Below are experts of layer 9 (counted from 0) of a mixture-of-experts language model. Rows are named router (the router's row for the expert), gate (a neuron's input weights, with its number), up (a neuron's input weights, with its number), down (a neuron's output weights, with its number) and show model dimensions 0-127. Each number is 200 + 40 x the weight over its row's rms, rounded and kept within 0 to 999.
Before each expert's rows: "raises" lists some tokens whose logits its average output raises strongly, later layers aside. This comes from a sample of Wikipedia text that the model never trained on.

# expert 52
raises: "11", "12", "10", "18", "17", "13"
router,245,157,188,181,237,201,249,212,272,190,240,215,204,160,239,261,210,129,211,161,165,238,202,175,246,148,202,171,203,199,182,146,183,163,224,185,225,197,137,271,160,175,248,258,179,238,164,232,196,150,166,182,171,210,226,174,175,204,241,241,174,138,133,267,239,192,181,176,210,227,154,206,209,256,277,224,174,194,69,212,215,245,301,123,159,160,168,130,270,145,212,234,177,203,245,279,186,191,160,213,273,209,171,195,217,229,231,184,229,154,230,185,141,177,172,161,158,210,221,158,255,194,231,180,247,239,233,245
gate0,253,184,208,189,223,179,201,245,103,129,199,195,194,206,214,229,161,132,220,161,217,195,220,194,143,224,232,224,169,263,245,271,189,257,240,187,170,191,188,237,265,217,182,212,265,174,173,184,199,215,197,200,226,112,210,275,178,153,182,157,187,201,175,197,249,210,294,164,169,192,303,147,218,257,125,249,199,225,128,186,198,158,109,158,214,216,177,170,139,228,224,250,180,264,215,205,196,254,252,134,240,191,167,151,224,230,203,137,195,192,243,167,166,160,198,218,257,234,237,115,226,250,225,219,238,198,195,159
up0,238,238,90,168,193,148,220,219,213,144,215,226,213,131,151,198,179,198,232,207,136,203,240,142,144,186,119,164,207,218,213,214,202,234,211,198,165,176,213,265,145,195,216,200,168,254,179,220,217,183,210,166,240,227,177,261,267,266,176,174,186,165,146,166,176,227,244,111,204,185,243,232,185,210,148,192,268,165,141,258,216,198,191,151,277,174,204,176,225,258,219,224,183,224,249,156,283,166,261,188,229,134,184,201,197,228,201,219,289,263,198,188,206,281,171,280,227,190,195,136,217,152,246,201,170,132,161,210
down0,151,169,166,254,151,279,240,176,162,161,204,236,244,254,226,208,168,208,182,165,238,140,245,155,230,153,247,206,157,204,211,237,250,153,254,172,191,220,165,198,259,152,171,245,124,183,178,198,220,209,191,214,248,119,217,222,225,183,222,154,199,182,283,181,226,184,245,207,189,171,208,187,258,163,121,155,208,150,235,271,216,253,185,230,179,195,242,222,223,207,133,236,246,149,165,214,128,292,187,157,144,247,186,199,222,168,257,163,185,256,130,178,128,173,261,239,164,219,201,134,181,226,261,212,161,203,136,210

# expert 92
raises: "200", "199", "197", "196", "195", "198"
router,217,178,202,221,282,135,174,238,193,220,186,219,183,175,182,256,246,260,221,296,189,277,161,150,265,188,200,262,221,219,217,189,280,156,173,219,162,192,224,200,156,200,254,245,197,218,101,172,222,168,156,141,233,221,221,158,222,220,172,163,147,230,190,261,287,212,161,225,240,237,252,175,174,224,192,170,188,187,183,240,200,257,164,132,208,140,178,173,213,190,253,135,184,238,271,212,231,255,237,241,156,186,169,173,202,211,233,268,176,151,208,201,178,199,109,217,138,168,190,212,131,158,196,133,252,224,175,162
gate0,101,232,230,199,230,215,268,218,164,164,259,268,218,239,203,205,174,196,280,219,188,244,187,86,163,224,216,244,197,191,211,194,209,169,219,238,186,181,204,204,243,166,249,185,215,227,169,232,200,175,214,166,219,203,244,160,124,209,162,198,207,266,166,212,209,265,280,262,166,169,202,203,213,131,121,198,145,179,261,124,195,242,172,168,148,179,237,164,214,223,179,93,267,205,192,218,199,211,272,219,150,174,206,233,209,170,245,180,149,182,133,226,187,123,239,164,280,177,240,207,165,198,203,134,154,192,187,235
up0,262,142,183,214,207,168,113,199,202,216,132,186,200,84,215,211,214,187,138,178,184,184,256,298,250,206,176,123,205,207,213,193,184,235,209,150,241,151,178,174,143,187,152,164,125,187,272,173,186,204,157,276,181,193,119,290,256,207,206,215,189,145,195,230,173,209,150,187,241,244,205,226,189,237,228,211,222,214,141,180,189,160,239,201,261,254,198,232,175,185,221,243,205,278,189,226,189,172,117,165,236,201,106,162,182,209,237,241,187,204,297,191,206,242,182,227,188,197,162,201,228,206,136,225,235,245,218,176
down0,266,212,210,166,186,213,225,206,238,265,142,278,194,197,192,241,226,228,117,148,164,226,231,259,249,177,177,194,218,196,205,247,94,114,208,187,198,192,226,190,185,247,155,225,254,312,184,111,190,217,246,194,175,251,233,203,204,206,231,181,199,180,185,227,174,132,187,164,65,182,224,201,216,154,241,234,150,194,179,144,235,235,263,200,253,193,173,244,225,190,214,173,142,192,206,196,207,309,179,127,183,197,191,192,241,227,132,190,191,177,187,135,179,276,180,175,218,227,187,208,173,180,176,163,182,167,232,232

# expert 26
raises: " B", ",", "/", " and", " ", " A"
router,253,223,254,235,185,274,206,190,193,169,198,179,174,170,94,181,202,171,212,169,197,234,204,227,152,209,266,214,246,139,140,246,187,183,231,167,236,210,137,296,199,165,189,261,217,171,201,139,196,177,124,241,168,217,205,193,193,194,223,160,210,182,263,174,151,232,230,191,141,166,165,123,229,177,181,244,126,203,146,244,194,147,174,157,207,176,159,219,166,172,166,227,274,143,202,271,252,211,237,209,245,222,174,176,254,246,304,182,220,188,223,163,164,181,207,216,226,176,310,176,217,244,180,232,128,256,221,202
gate2,143,268,224,197,248,224,238,156,160,180,284,196,246,247,225,187,252,226,205,159,173,178,144,275,140,182,170,109,299,197,180,222,129,168,263,205,246,150,165,218,237,198,217,228,242,195,198,179,250,201,208,246,168,197,148,137,191,191,203,189,259,206,133,165,249,203,175,226,179,218,267,146,254,209,206,133,255,257,169,207,200,237,254,170,153,203,198,213,186,156,208,236,205,171,137,217,172,195,211,165,149,174,229,262,270,161,274,188,193,290,192,156,193,227,247,262,180,173,212,256,209,167,221,237,156,203,158,162
up2,238,204,208,231,285,307,199,234,137,113,267,193,140,190,242,229,190,169,217,201,261,248,164,183,252,250,146,143,213,184,146,101,229,201,210,177,177,218,181,213,159,196,217,135,211,177,176,176,174,127,268,212,195,224,224,282,137,206,202,285,134,183,223,229,186,153,135,169,221,204,205,230,240,190,251,179,139,274,187,183,185,189,239,157,200,219,228,193,275,222,169,196,221,223,229,218,227,216,212,166,192,213,207,135,227,200,224,176,155,208,127,249,202,234,182,144,200,218,175,155,222,222,135,246,127,241,233,180
down2,136,104,221,221,203,222,238,201,241,186,253,202,217,272,185,196,144,210,206,184,196,147,221,256,228,191,204,240,183,225,211,257,161,126,191,153,160,213,199,189,187,157,126,193,212,209,200,147,179,192,291,217,211,225,127,221,222,213,237,279,207,187,200,171,205,160,206,148,225,175,125,219,177,173,200,176,222,221,267,213,203,185,167,125,176,222,188,210,199,195,255,136,162,260,248,179,250,287,236,199,205,137,185,189,252,186,168,181,85,189,231,177,216,159,250,252,235,223,228,169,206,305,144,259,128,257,168,209